Experts of a small language model.
Experts: 128 experts in each of 8 layers, 64 squared SiLU neurons an expert, 2 picks a token, a softmax router, a shared expert of 64 neurons.
Training: a variant of Muon for the experts, 628M tokens.
Below are experts of layer 2 (counted from 0) of a mixture-of-experts language model. Rows are named router (the router's row for the expert), down (a neuron's output weights, with its number) and show model dimensions 64-127. Each number is 200 + 20 x the weight over its row's rms, rounded and kept within 0 to 999.
Before each expert's rows: "comes before" lists some tokens at least twice as common just after its tokens as in all text. This comes from a sample of Wikipedia text that the model never trained on. Tokens count by the router's weight.

# expert 52
comes before: ",", ".", " of", " and", " in", " were"
router,220,201,205,200,237,189,230,167,149,189,214,225,214,204,168,213,202,211,181,192,185,198,231,197,231,212,210,217,199,193,202,188,180,156,185,199,193,182,207,211,188,192,219,223,201,208,195,214,187,166,220,161,194,169,200,172,200,235,182,248,214,229,211,197
down1,206,177,201,224,211,219,240,202,221,218,232,193,194,216,192,218,206,209,215,205,183,163,167,175,217,189,200,198,205,161,183,186,224,223,205,207,220,191,230,182,153,178,203,212,248,220,220,197,181,163,197,169,188,230,194,221,205,177,198,200,199,199,229,204

# expert 27
comes before: " was", ",", " of", ".", " in", "'"
router,151,189,234,186,211,184,210,215,187,197,230,218,199,188,205,176,192,204,212,208,215,185,213,222,210,214,224,212,227,180,243,216,206,210,186,214,183,245,205,199,178,191,175,228,218,175,161,199,187,195,223,219,207,191,184,198,242,226,200,220,231,209,205,220
down0,187,175,170,160,177,189,207,222,179,195,157,180,205,186,220,210,211,264,211,184,208,193,177,195,227,194,171,211,183,177,190,231,192,163,219,202,210,190,181,173,216,213,210,173,195,230,226,203,169,221,202,212,229,212,183,204,219,193,204,163,201,231,200,193

# expert 72
comes before: ".", ",", " of", " in", "s", " against"
router,205,195,209,219,194,183,192,231,214,205,209,225,224,203,210,209,184,226,193,193,205,218,212,215,206,227,203,213,209,181,197,244,199,210,217,205,188,175,174,192,175,217,215,223,227,181,215,196,164,199,210,200,226,178,208,166,208,218,202,208,226,195,238,201
down0,199,183,188,204,219,202,211,194,205,206,224,186,166,211,230,216,243,188,192,198,204,192,249,192,217,220,209,223,215,235,203,228,197,190,215,186,176,180,175,225,180,220,200,167,241,200,196,190,234,194,239,187,182,185,188,214,221,182,201,172,203,195,194,144

# expert 35
comes before: " the", " year", " he", " time", " they", " it"
router,195,235,222,209,224,174,190,199,193,195,176,226,204,181,168,192,181,190,154,216,245,225,209,196,198,223,228,197,172,223,216,197,229,198,223,206,189,194,189,194,200,199,225,206,199,209,240,172,209,207,144,213,187,175,171,218,205,221,188,185,207,180,158,218
down1,231,217,196,196,217,208,208,167,191,244,167,207,184,192,191,188,208,225,206,207,191,175,216,224,198,197,232,184,202,205,219,187,201,181,208,201,229,207,206,242,183,178,198,185,188,171,203,248,208,163,194,195,206,240,212,193,194,182,190,206,195,227,195,210

# expert 111
comes before: " and", " which", " but", " including", " the", " who"
router,213,198,201,192,186,180,219,203,214,200,227,211,176,221,195,171,214,229,196,192,182,204,199,235,181,233,152,224,221,214,176,184,206,209,191,212,198,241,242,189,206,156,228,213,215,153,220,191,210,197,209,191,178,168,191,170,173,208,208,200,184,224,169,195
down0,208,225,203,216,252,226,190,186,183,167,234,199,180,191,190,181,193,203,208,208,180,172,164,191,200,194,160,207,207,235,228,192,214,186,252,177,176,195,225,200,223,176,193,193,211,210,225,182,215,186,151,208,188,207,179,198,217,179,205,182,203,205,259,203

# expert 91
comes before: ",", " (", " and", " is", " throw", " Tre"
router,204,196,216,174,171,176,187,189,211,175,198,166,183,179,198,190,181,227,199,200,198,182,200,215,185,202,189,186,170,196,182,213,195,215,151,217,216,187,196,245,203,185,151,202,172,205,194,215,201,173,221,206,251,182,176,200,223,195,194,221,194,179,156,222
down0,240,219,181,204,182,167,198,216,201,186,173,220,173,194,193,203,258,198,155,228,187,195,192,193,196,182,205,192,176,185,199,161,202,213,228,184,178,213,191,226,192,211,169,192,199,171,208,173,211,182,238,219,200,192,194,196,189,235,188,215,186,211,192,160

# expert 106
comes before: "\n", " -", " ;", " and", " however", "\n\n"
router,190,187,225,177,204,192,204,182,190,164,190,192,201,220,212,186,163,221,193,177,210,184,174,209,179,190,216,234,194,212,190,211,227,192,197,180,224,217,199,194,181,194,259,185,231,183,252,185,214,197,242,200,190,208,207,152,179,210,203,164,224,206,203,206
down0,202,179,165,209,177,171,177,194,234,199,167,231,198,190,187,231,201,192,174,200,199,216,182,184,186,169,225,233,203,212,185,215,210,174,160,161,215,211,182,209,231,202,175,198,218,208,211,181,194,201,201,186,189,210,178,229,187,197,209,216,208,231,193,181

# expert 113
comes before: " |", "\n", " Team", " %", " Votes", " Score"
router,215,190,217,213,166,210,199,223,172,198,206,218,185,246,188,182,198,211,201,190,211,188,217,201,202,233,207,218,196,185,193,178,210,185,202,187,217,183,192,178,214,205,208,215,233,188,232,201,173,208,233,194,206,213,190,205,163,188,212,203,229,243,212,197
down0,171,206,220,184,205,221,187,204,194,219,196,182,224,165,219,216,201,208,212,181,189,216,202,176,205,216,205,215,209,176,260,241,205,197,205,171,191,162,218,205,208,201,209,199,254,191,177,166,189,219,212,192,204,188,201,193,179,196,234,217,205,210,197,200

# expert 121
comes before: "\n\n", " The", "5", "0", "1", "6"
router,204,198,207,187,161,198,197,217,213,237,207,195,212,192,200,208,176,190,229,195,151,198,212,215,177,200,168,190,192,213,163,228,157,189,194,190,152,205,181,203,220,181,174,221,237,199,217,182,202,176,185,186,174,202,164,234,196,170,241,198,184,198,180,240
down0,215,167,202,231,187,233,214,187,191,193,223,205,193,193,236,190,204,170,188,188,183,158,199,196,225,199,183,218,206,198,195,194,202,217,190,194,247,186,156,152,177,201,210,207,231,210,208,191,179,181,152,203,170,157,195,180,191,191,185,180,209,189,198,191

# expert 51
comes before: ",", ".", " and", " is", " October", " July"
router,225,175,196,208,199,174,194,203,193,189,199,185,202,203,196,210,190,191,187,219,194,178,207,238,195,155,205,170,208,225,250,223,201,218,215,193,192,203,205,199,225,169,240,194,225,210,242,208,174,185,193,227,187,211,223,220,246,197,204,180,211,188,223,197
down0,206,207,183,199,189,251,212,191,219,206,166,198,193,197,218,214,193,202,191,166,195,198,236,171,261,174,204,225,195,192,211,179,192,208,242,218,235,227,210,216,235,212,185,238,195,191,188,214,228,203,230,201,172,195,153,168,205,223,229,174,200,209,176,175

# expert 88
comes before: "s", "gh", "t", " life", "ique", "\n "
router,202,179,188,215,214,163,186,213,194,200,193,180,162,227,155,181,162,195,205,194,212,194,200,165,181,236,192,220,201,199,200,233,186,214,226,219,222,239,214,200,214,223,185,187,192,179,208,140,219,180,179,178,212,206,224,204,194,207,206,153,196,226,213,196
down0,218,174,179,185,226,180,224,189,203,174,222,208,210,174,208,196,205,205,198,236,166,136,202,203,198,210,250,214,240,194,224,216,203,169,176,227,220,230,203,225,179,196,211,224,182,196,203,188,201,204,212,193,185,195,216,210,187,230,235,220,184,193,181,171

# expert 76
comes before: "-", "|", "year", "based", "19", "old"
router,177,225,175,179,198,202,182,205,188,235,211,213,221,236,209,172,203,237,172,225,185,205,218,220,227,203,210,225,200,209,198,206,183,223,223,208,181,229,202,185,208,199,190,185,230,207,185,169,184,161,221,212,185,186,159,231,187,173,181,147,183,198,210,173
down0,211,177,210,219,200,206,169,159,179,181,196,193,224,193,209,214,146,233,189,179,144,205,181,222,191,195,185,196,199,197,214,231,181,214,221,189,165,220,190,222,210,199,201,194,179,220,179,151,188,195,220,196,198,209,190,254,218,186,209,230,234,179,161,206

# expert 32
comes before: "-", "  ", " Total", " 25", " 4", " 2"
router,209,171,220,220,189,220,179,203,176,203,178,212,210,192,211,173,205,212,187,195,215,181,183,245,208,212,207,223,192,196,184,206,225,210,212,194,197,194,209,167,184,222,202,194,177,205,203,171,200,211,237,197,172,254,169,197,218,163,205,205,202,210,211,174
down1,207,172,207,191,227,206,204,227,225,193,189,196,229,214,230,186,197,195,162,229,161,211,171,197,205,202,201,204,173,247,226,172,212,207,174,226,186,195,178,214,240,200,208,186,177,217,207,217,211,205,199,190,240,187,161,167,173,242,215,217,200,213,199,184

# expert 26
comes before: " the", " he", " they", " it", " she", "en"
router,236,207,189,230,201,212,205,210,202,186,190,193,206,204,194,213,194,187,218,184,240,183,193,198,218,210,214,183,175,208,209,171,215,169,210,214,215,158,176,177,244,204,188,189,209,207,196,183,219,224,176,202,174,234,186,171,232,180,194,149,215,179,179,234
down1,184,217,196,181,203,186,197,194,215,202,212,221,188,203,223,216,244,203,186,226,192,190,193,163,188,217,210,214,202,221,183,168,211,158,194,192,211,213,243,268,172,177,184,191,198,203,228,197,202,161,222,167,185,184,201,187,182,169,192,243,189,205,220,187

# expert 18
comes before: " |", ")", ".", " of", " were", " ("
router,192,194,160,214,202,225,191,216,203,180,190,236,163,223,219,180,179,209,189,199,184,214,192,204,206,194,194,185,186,168,216,250,232,204,236,199,200,185,193,206,162,218,211,170,216,183,190,201,235,183,192,195,183,230,207,177,190,181,224,163,175,223,217,181
down17,186,192,234,192,207,253,177,210,228,185,199,224,206,190,225,223,191,217,201,200,212,185,236,205,159,199,190,187,170,218,223,173,202,196,197,202,203,175,184,179,171,187,203,208,212,212,163,220,196,247,191,203,197,169,211,248,196,166,169,198,200,217,213,186

# expert 66
comes before: ",", ".", " (", "\"", " and", "'"
router,195,173,206,211,213,193,233,204,148,157,245,181,194,223,165,211,194,216,212,205,190,159,227,218,233,197,220,178,215,186,200,191,201,172,180,190,211,201,191,220,221,201,216,200,196,199,190,193,218,211,226,201,214,191,204,175,183,216,215,203,182,228,212,207
down0,167,206,188,184,212,182,230,225,204,199,188,221,223,210,206,225,163,205,207,211,202,196,205,176,212,216,192,193,201,210,242,214,199,157,191,193,213,211,189,202,186,192,220,205,227,189,208,157,187,192,204,202,182,209,196,207,190,221,194,218,206,212,233,210

# expert 15
comes before: " States", " Kingdom", ",", " |", ".", " of"
router,185,208,191,164,199,177,197,197,171,153,219,185,178,173,190,189,206,191,236,207,208,187,228,205,191,216,188,172,205,203,211,228,203,215,202,253,220,189,191,202,219,204,175,202,207,195,191,210,201,202,202,181,216,196,181,158,208,234,204,230,226,206,237,190
down1,173,242,180,205,186,184,173,199,181,157,189,212,195,208,187,156,203,187,209,198,195,194,271,188,176,209,205,205,230,191,207,217,199,205,190,198,207,192,204,213,198,187,173,179,189,222,206,175,208,226,217,166,208,187,183,210,191,197,188,200,214,215,195,164

# expert 79
comes before: " a", " the", " well", " an", "=", " ="
router,228,170,217,187,202,193,193,199,196,193,172,207,190,182,186,155,194,213,193,152,192,186,215,187,173,195,189,211,202,207,247,171,226,212,173,201,229,163,168,162,184,190,186,221,217,210,192,172,189,209,164,185,180,216,222,213,207,237,192,229,188,170,211,182
down0,212,202,202,196,204,186,206,199,173,184,139,167,231,200,193,213,182,196,186,182,204,201,228,210,178,200,190,187,206,197,224,160,191,200,214,196,192,170,192,203,178,212,181,171,203,206,208,199,210,183,185,207,174,195,183,215,222,153,241,240,206,206,227,194

# expert 127
comes before: " of", ",", ".", " and", " for", " in"
router,176,195,185,189,214,162,193,186,187,163,213,177,187,220,190,219,206,160,216,195,181,202,191,209,227,208,192,207,216,194,235,181,206,183,179,211,191,184,217,209,213,191,213,189,210,180,178,184,258,173,216,162,255,209,213,195,196,194,191,205,195,214,209,225
down0,236,195,169,201,187,233,191,201,194,186,197,192,199,191,206,189,229,216,231,203,215,191,205,223,205,218,206,189,222,200,198,183,186,225,243,199,211,229,175,178,187,193,204,222,204,157,161,226,203,232,191,246,198,215,208,187,228,209,227,181,193,187,213,201

# expert 33
comes before: " the", " a", " his", " this", " an", " their"
router,215,208,197,205,185,213,198,170,221,204,168,201,211,214,158,155,223,227,197,202,201,197,203,178,212,223,206,216,201,213,214,152,223,215,183,209,197,228,201,194,220,164,201,191,161,195,198,149,196,161,161,203,185,212,231,197,191,210,234,198,214,213,169,199
down0,171,220,225,212,184,221,182,178,251,164,202,173,179,215,142,209,236,238,193,222,177,210,211,229,209,171,201,217,189,228,208,188,203,196,197,202,203,197,188,192,194,168,194,173,183,221,186,173,218,191,179,180,204,216,186,194,200,221,184,212,207,203,161,175

# expert 29
comes before: "L", ")", "T", "N", " |", "O"
router,192,201,177,199,197,234,184,194,186,162,183,212,189,218,218,174,189,188,166,208,196,222,209,180,179,214,236,185,227,165,160,217,197,196,223,191,155,229,204,185,215,223,194,208,232,188,188,229,193,175,213,207,195,202,200,177,184,190,177,179,200,195,188,201
down2,228,169,167,193,224,153,218,253,204,194,225,164,209,164,188,209,193,208,203,231,228,174,198,188,217,195,205,217,176,204,201,157,200,210,213,187,194,218,194,206,165,211,185,209,188,211,228,205,186,217,198,232,200,265,179,221,216,208,179,174,184,185,220,210

# expert 6
comes before: " the", " a", " he", " his", " it", " an"
router,203,206,207,208,177,196,205,204,241,222,198,218,220,184,188,161,174,201,187,206,203,212,201,208,178,213,204,209,188,221,196,173,196,210,176,195,214,181,214,186,205,194,216,187,204,235,263,172,215,219,157,236,130,184,218,191,182,205,207,176,163,210,196,166
down0,195,159,261,186,193,209,189,218,184,187,215,210,215,195,183,188,139,199,195,182,226,162,210,201,209,180,200,238,202,210,189,183,217,225,229,197,205,212,221,178,173,200,237,205,190,204,202,218,225,203,192,203,170,211,231,213,211,211,156,214,205,213,202,208